config.toml
n_groups = 8
positions = "rope"
rope_fraction = 0.5
extras = ["capped logits"]
beta1 = 0.95
seq_len = 256
Below are experts of layer 8 (counted from 0) of a mixture-of-experts language model. Rows are named gate (a neuron's input weights, with its number), up (a neuron's input weights, with its number), down (a neuron's output weights, with its number) and show model dimensions 128-255. Each number is 128 + 32 x the weight over its row's rms, rounded and kept within 0 to 255. Numbers have three digits each.
Before each expert's rows: "mostly gets" lists some tokens that are sent to it at least half of the time. This comes from a sample of Wikipedia text that the model never trained on.

# expert 20
mostly gets: " under", " off", " at", " near", "On", " left"
gate0:176150119149176069148113124162134065172139186090096137123177169183155088136122080128161106110165132062083167190149115145206144119143073207131129154154103111110113184119100126133139110126137110090145081174115158136162107164126150191124125095163144175187131154117127101092109166080133167062123153114119132142084156108128143120157079109082145107111078104097146122114162188122111150128114
up0:139137148114086084125122088183132108125108125108076107098078112131175136063090143145155153168127117139150158094188108187137130145161108181168145130150125110116101140100171133178101132105180120142152104111163132078151145191122210131136073162150064166085160146113073127141108134107166138145077178101166169160181092117113120145106097095091141139098132166165119172128139182081134108191124
down0:149145154093129125068124192155138116132144194158177109130167076119138156078109116133124151134092150116102104146132081189127139129141145226145128040110159120142145122176129118132101158143136132040130080107132145070144158126111138159163175191118150131184120136156133097124159096115113122115104114151109127181137127128147113075106128123120156113181136130117176094127155151131076077214057
gate1:075160100193144138048142126135140116139065075135083100128113147138100143147106166100119141096155145109121130056147105128146058134198145128178142113129046097129135112136137152137116096093121148149128080109186117097069110116149139130040129182043163107108113183189140141126127173117130131056149104133071139132154120075140119204138094131085157121130128092152132180149172136128128094090041
up1:150149088075076142099104142177063097141112125182128081147080098119113100147150121111173128138151119162133127126139108160130223136085169120067179146079155150131123155135143114132061044072124110103135147109098110109114169074152094113227116118152170098122162125154140141103163107118122103132135137129157165086135124097140137106146135146121167103126160138141066125144112112185135103131138
down1:132147112121067139160205095127155141153083067135157091128149143179097137159137112098116169145150143121091085182155126134160130143121076111139061114119143140149117155135080039146172094143206176151163124111128144077111118120076125130143154151154166119171139152129165132166122153111127109145149101097149121120079182153126059104136141137091095098121185182135131155103126113107116141099041
gate2:094166139134082096127176157128096144180127075073090106150080144135122162148074123121124101110134069168163102072105188101146088131129127110154159086125114091101178164175130127170132055142139151086136077092052127181185106139184110112125177116090153118119126143113090103149085134111151091185112116164185171135126153152149137081139119152126172124146131171118154142095079082156088198152075
up2:116135192093100113150103133089163064108127137143138118089116103173165107166145091132120146161120123066138126117146103132137165146061152112033154156151124143174038123142111174171114170129124113081052141178155077074082110166114119146207089117156112073135195165150168111119143127142156102115183091077123156074117106136133132189101135178122073125097167144096115119112124124117126047098133
down2:115114108136134086143120142121143115119135078154100116154077138131105127152155178161062127143096148158120140119213149156129100146128118146144115117135106117052139080179115043119116150092107127167130097109144155125142101179106139106140129074101113165131178139153123220093111119122138103124126151125103171159143163147094066171071120144130119103185125157136111053116150093137171081159126
gate3:150073162160069087078106137126134132139183098103097128135097157143160123098128128162094138140134152120093110120117134123125117114116157050116173101141076141114158091102162148116106100173108107166131101171121132120152132164153110081045072160117162160078121106159154143117121203124187086122082157114144123113126213138078129104072125173136118143133081129124145141166175133098140150097147
up3:138138118145117088187080166080160129118171121090203170135118093091125148074085111099113126142133146134110154126109162138077139120090080099144158128096099153134153109098088139133094126153133131044208159153159133082136103120134112134097148141132168167145113117167118137151137159181130119157113097145139105161170118215128137111070093138140096130098071060096101188099122105157156126173091
down3:145116139150174133094106152085082165169072104184115080083134142167122120129198114080179122106126108184157165141161157149107096231103125141126121182148170146161141116158109134159137117117105123126101150188066129145152091141072123124114127138101095106077182169190072152182212150085139103075124121148130156104134178144080148141137136130126155107093125164075154102158083084103103105060118
gate4:093148126092098124091126150090157147168125123110137167140111150108157180126147156154103157094100200107154169160163184111127144109094136129155108129095113083110151090139155121083162159159120148163159163072135118121160106125153097090102112106107117159101144101127119111158150108121159100149143146140111176114156131158152108182153073085127098119163087086081116077112123107164145159124086
up4:089152116165146083149158148135156093153107060162122178146116102116154089159110172140078057148139171145114143150155165119127090142055138117073061069130145151153139142143095115130137178160115112098136114106098098105170151230187124101149190079092073123088103132118100125153137140094200149115147097156126146111156107147123131156176112179158154131113181108160088149142062135075117105113133
down4:101120168141101176093097097116128086137151164153149157192154130118180140118070120143093091141210096145080114113195114122065145081097109150158129087104146120148124115141113086149072106152101151105144182103153097132137074140119105081150144141141107136121142174139097077136087149145147096147093113074043132156131102097124133172122161123142117165135119109093124224162052195141105130141144
gate5:141110133145104147092106170162151086084104104134146074119097141117168142142077135107107084152137139130134134157161131115179142067117132100151139131072146159103205139104111095131129134133118124143163114143093091091132129160129087127144142139120060114166164124115153135140163127104178177120127069154018094165155107108136148076141059161084120236163163124179123087103109189129100182085099
up5:117079175196124143104119154153159123098102105116160078094148150137180147191131146111098118145125088106144134157103173158132127129077136150208151126158110159141141117113128163098174134121133136122094137173048107122161074091136084146038067148119111115056146115132136142085129124098153144112091133159080188091087188125148117137099125156146142064120125152188113096125098135131131104183127
down5:160085076173139080098100150140154180135190143093131109142142185131104135123114185165105166176191083139141195098171119145119131188154139116118160153153103114096096107152132133109197130107129121156119135108212068115186152144129112096169104097141114094104100077077086138133096069196200140199143075161174127110131105078149088161170098146098132125133095165085118108161108115109096088119146
gate6:140170127122097126113157134099122123136077176111141108160160175103080084182124116132098156097097196153118116145078126150154093143102132131090075066152099139134142089119095174122099133101167079105131121097134121152131099097132131153152105123049141194081193109130055121145146182096153095154140105192190153109154122147158100153096138069060118167100090138090078156132147164058150127158127
up6:141121112175135151127071100185129130145185176168119110137119155153191101100126137183162121117143122079039156184149148099127170110180127048129098186109131093132092133123125149112128136108086130091105139099104086118110133169096125109093110102165141106097078181117121075098131070170096128109159146102090144151065173139103131109120156172067099130115151175157218121186133200135093094096166
down6:144134150118117101144116180140105122178108111118151095138165117105184176079113134135082227181121142148140112150081113141095026104114094083112108128122149104129139151201133050045147112156165136126183143167171077176124088152089147140172151197147129163078103113107113125110125148133193122157121147137184102139117142103114162127127102089130136121132171118140162169089170110091103110166085
gate7:176111090145083134084102150230116163170086108115084091103105144065190094120140140197150176078111116150047112092152090176116152134062084136147131141149160129128166140131206123116169133108116122106080141078083089135135133160087080142038147135138190139137119132150132157078135110107092166033125149150137141182107142142129135157122113160143107114164079118173140135134116122096128172119097
up7:150136123124149094062096122130140120137089162056132130097102160165145073111129119184114141179139088091087135121088117162103098125116138147176138092191104134162115117147158092118141146154119180118176070066154088146079131103081140089127116165118162206111113106097150151075137171094105099126196182167160116148097126134132132146093088095190159131140101117070105107143183191128081112173156
down7:069109083134166194094039142072146158114105157129110106168142081162130152098130147155118088147086074139118138127140111106149102063147167078153107096112163127104160100159079134151129142114047120139133197122105129136093171143112140077125124121110082180126099149094097155120123076107104116084180114144111127172138152145127155184154100120153167111106121080134167101186191106180113143099124
gate8:083140131101071145123126125116111128125144123172105172114108117136163088080145089114123093195188098178079167147098124130105121096159123111065110158161154190097117088075141177110124108093149152114049108124126144139117188127127159098165087150066087138120128109096131143144133095140147124146182150128099140147077103091136147165110149095134139141140178170142115110126132176068164103187076
up8:162122167117149169093172149064081149122151102166147118070149152144135149148129153125093093156122145156101111136121140058126100106190057144130141129130140128136102134141119094091169155200080135097172105133123167174133106092112144089076174113206071093128091139206149141221127146141145219068117153118107106120098117099132176151142102161181074133103133133128140145127141094143146157109123
down8:136107135095116147104113163106097103142199145073094148108131140127149089165087114154105110134120100081068041066195144111095133098119174173151096031157168127153114117092084142134117095086118157142159110180090081152093115167098116128191075132164069121017159130121143107132120190109138100170117157116080153124119132106096111164192159143107101122136162117115126099156097118129162105097141
gate9:138143140096105105178141090193104094149073103176125109086082113153100134112154119150132138168190157140142158088170104141110119120144128182153094142098071104136140170147091074184100067055155117076113105158094139119124141216057181061157127079128111160128123134147121068138148119101128083095146166069111124165104114130133133125120116113053183175117126134155084102074113098145186153153127
up9:152163162112110109141160054060124083108122139071182166102076149136161120139170129139172153159163155085141090159118133164126116138130129119115097103109118165129094137111196058177151157106121099120180117128118117167132119128142121107164191149158131116136147119149113202117134174217126134111024121095072157178095086121110149140125135107142127091142086150158106167130145096153144135129120
down9:123108115106095108150116100131130081097086166167139183125089102155123140177104116136100098082105150122115123143149135182167147105152123126151146097128128117106140140098124129142092132151130120124109118167078122107099125139099146131176113145081159132131133123106192124108160196107091080151140160077176131081106104137122075138158092110134165138081162135156154124122188121128087150135140
gate10:082177130110112164106155132120157111131100112134155188081110169129127115114185142117147128145154123163085156120166109074083182093110156122070124112129095147119108115164109062178126129117119148143129109103070119117103056148186131193115132173125122138074127119105183185077105135127188099163125143125131125169116162129126145097110103160112125181163141118092147123090081138127100108133091
up10:101134132117069145105164161095191089144101110112192190126143184139115117135147164136116128184092135162118139107139109078138141114115144122134104089127112159159149111153134107155158148116139157216157138121109129100100059120161098119113091179130172116056125138115140137063143085109125100179076140151060099059141130095080122132159106164151135109141128113123146128132098153125098116151139
down10:100139108173108112166076164182148070130156100173131169107151144169093133065133123136099118067111117140105182137129106149097113086153117088155110116117127117144157122155101112099101147124156073141141156125140164120086158118078175139182123137107148130150135130151153170160134109148152100098147097126128161134109180166148177134143159163102153156153164124182143049134157090096038124090157
gate11:132115172148130073122101127152157167133075101119089136185141143141088128163151116138114137143131160136151124125141123150150153175154154121120132113061146101139132146115135142122180082151147092088163163139120150160115162124149110178095128153109155111142092147153160136154056113049082081161158170167135157040163060118090128104137163147179182153113143067105138154085111149144107205163152
up11:121122140133111111141146166056110087089150136094140149132134087152094154112091106112182165091160184104139107141136152139128137134127138047141125089101152111098158146124159162145141081106117167098143118127171136178100093052196179122128143141169100178145105158157173173161135205029078105089134179166144114118077081165078137088137095089148156165118177103142100142142113070158147189130153
down11:176134177119080150165216157175083102107136175133128195075144108142123114099146101138119160132082094127137115124077095120195144090154112139168188112136128126103096165119085124119173079085187056121105159184114123128078110150138140097119106108135147153085111132152114092114162057151049106060137108056132090142134109116120143106120161110150061160146147135150129062161107130143197114141182
gate12:062101111130173114131112157169188141200095149110163096122165155061181136152122192109113160111152115126119141128146159105069153105114114118151161158084152136154156070085051150151119062144118102136108108093121123088177139125108110094091174108103147076147119070032150216161118123091084136133130144059028116167163134162155126142138080071138126203131112158125147062155137132102108145149153
up12:098133141059158156154187081128109118113106137103171098145079102152127147104049150171132148200171189134140106170143088135137114159126188132115164134091093140117159121139111119137140082067129057113141089144084123095132091104106094149061166106130129133086176081133110136152165209110105139132158152095062169118169169178143128165161114091175141200152115164149099096162171112121135133187103
down12:177167125139140167123167096102139149130133078085140194118082133171137114111127142117132143082109136094172069130070098135138116108119172070116091119120091104124125148170159130133070099128080120165087088115071122157115123147150064093153152137106131112115164115162124111148114162166143115160203127159132184070092132219094124159120080112133072163169149164135149106179182105158198120111091
gate13:129124155160083136139146102172165091135130012158136124177106138061133110126088155137134087158174148090152141124205135108143164127139187195143121111136161154153130114123142136110189137106114137109097112089094121037125117100112164147117151140143084049153165173071101168121125100140157092184162144133156157130172179117117113146127141129094153202088138143153067080162110148127090154114168
up13:181118072161143172124139104083082143062081214126129129123142158171096153106158134151155144146105062167119142147069134109138114152158163041101152114149088149108128135145108122114095142110110078124085139159160105227133150160106136099126083119141181228136141096177112116115109179152150180141147158111129081129121086102116122131145196142157097098160160099108142106130149106151138072155167
down13:119048092182169171138145091139212168197080079172085090160084135077136090159089130085172110106077086114158114096190107146180148157133117119180124115136133145128144126144145154137126092153138114096085147088080096147142123118093083106104143192171132109093132149181133162170181175088168035123055148133130146138161095088162151108140103158110167134147148123134119141173079045128062172152155
gate14:122110053150160106128080121091108094119099124034132131135179167144151118094144103125164106124144102131117155134128134172170172108128098142195062132105169169127135110125129185134155134112127111112121114183138147141107172062101166111145127152114106220136124117109119116057163183090059167161119087146158094138136127090069118148146159109117207198135155084111148134081159124134151153092153
up14:164128133114120094090150118156081136093110141158156091075142044157154100151131111102151130145140103128167123149133126173114103123169154119169170052095123127162079148163105110146160133124113119110098124176146107092142138144089144130109118168168154127113140151105149113100152196118147169055133117115143128103141100074145128086179204081116122122152120139166140141093134059105112116135125
down14:151140164112114168152113078155151103077150151144137109145114113094120104075134097094149116121170181105137124151134149167078182102095205135074122109120110121133131147141100164115124125116149152135138173111108152189129114134144124145121141159108193191167105063101126098147122127115080197165115100130111106101120114132141194144117086084119142203118166092139123119138167135154121106105140
gate15:163083136135129104144162102090074145197126149107148118183096106119143114153124057157129118139105089082106107130135101145101090082124145107168096157095106145078188098132101039117157155103144162131150159131129106126142152072106126150115090141152094177207084100091153139165189105173081132126073123145176204093118060141095123118178151176113190178091152153124102126126154104175148170102106
up15:133129074129108031128176166125088163098133115140166095154110112156145077149183130141098123162089101157165150157124150167175116098161176108110141119145125104152126093161089102143119112172124135175073212176060134095172103087115134116081123163091199107156069106117110109133124123094230143180134135139143085141114110072149117116128138163176140105119088111126107087123136147161116152127142
down15:129168135137147073107115138144101159097070096134123138092125148115131110188124124137146165102144111137128127087150093096087072100164155121102120170159059126093161064160097105151100116192104147113118145135173110101170107172076109149107156151144125135118107139112084108135153093128166088124152201099129067091055139166068097162133119105151146103120145148074199127143129137111124144071101
gate16:109149162176111070145158147160092127144121095093102057125097134088151099147092129188138120113128126123101093086103063125156135071141139069185128196160144111126093134128139152107154167163123108094093126128122083106101227151123084122158107088139204173115145089107126121095128105138108097126197111086169121065104139138098136186093156104151113169152141126179142120097109142158133172137129
up16:134178156163174094068164170112119135185155189160159115121134125094162097124138138154122085145154185119083091097124110154129126130081124127183094157107099080129112158149126167112142179129159178131051170124082127136130198107083128055090139115154173140159114149128164125096102095129120076126127149067118138099151092131119117159122168101098124104153183106096164120103135119164114127102158
down16:167156159217143129178157159131089170100204111139120098147140083159094141154118114187060082141126146174157157097150132135150156063111139128178173156118132114130176138101145120075108130118129160130103108162114144111183105101139132086157087141140191167160122127112147122129092136103096068086123109171062148153151111166112110123109156188097067099126160093136086140059134151115077123125123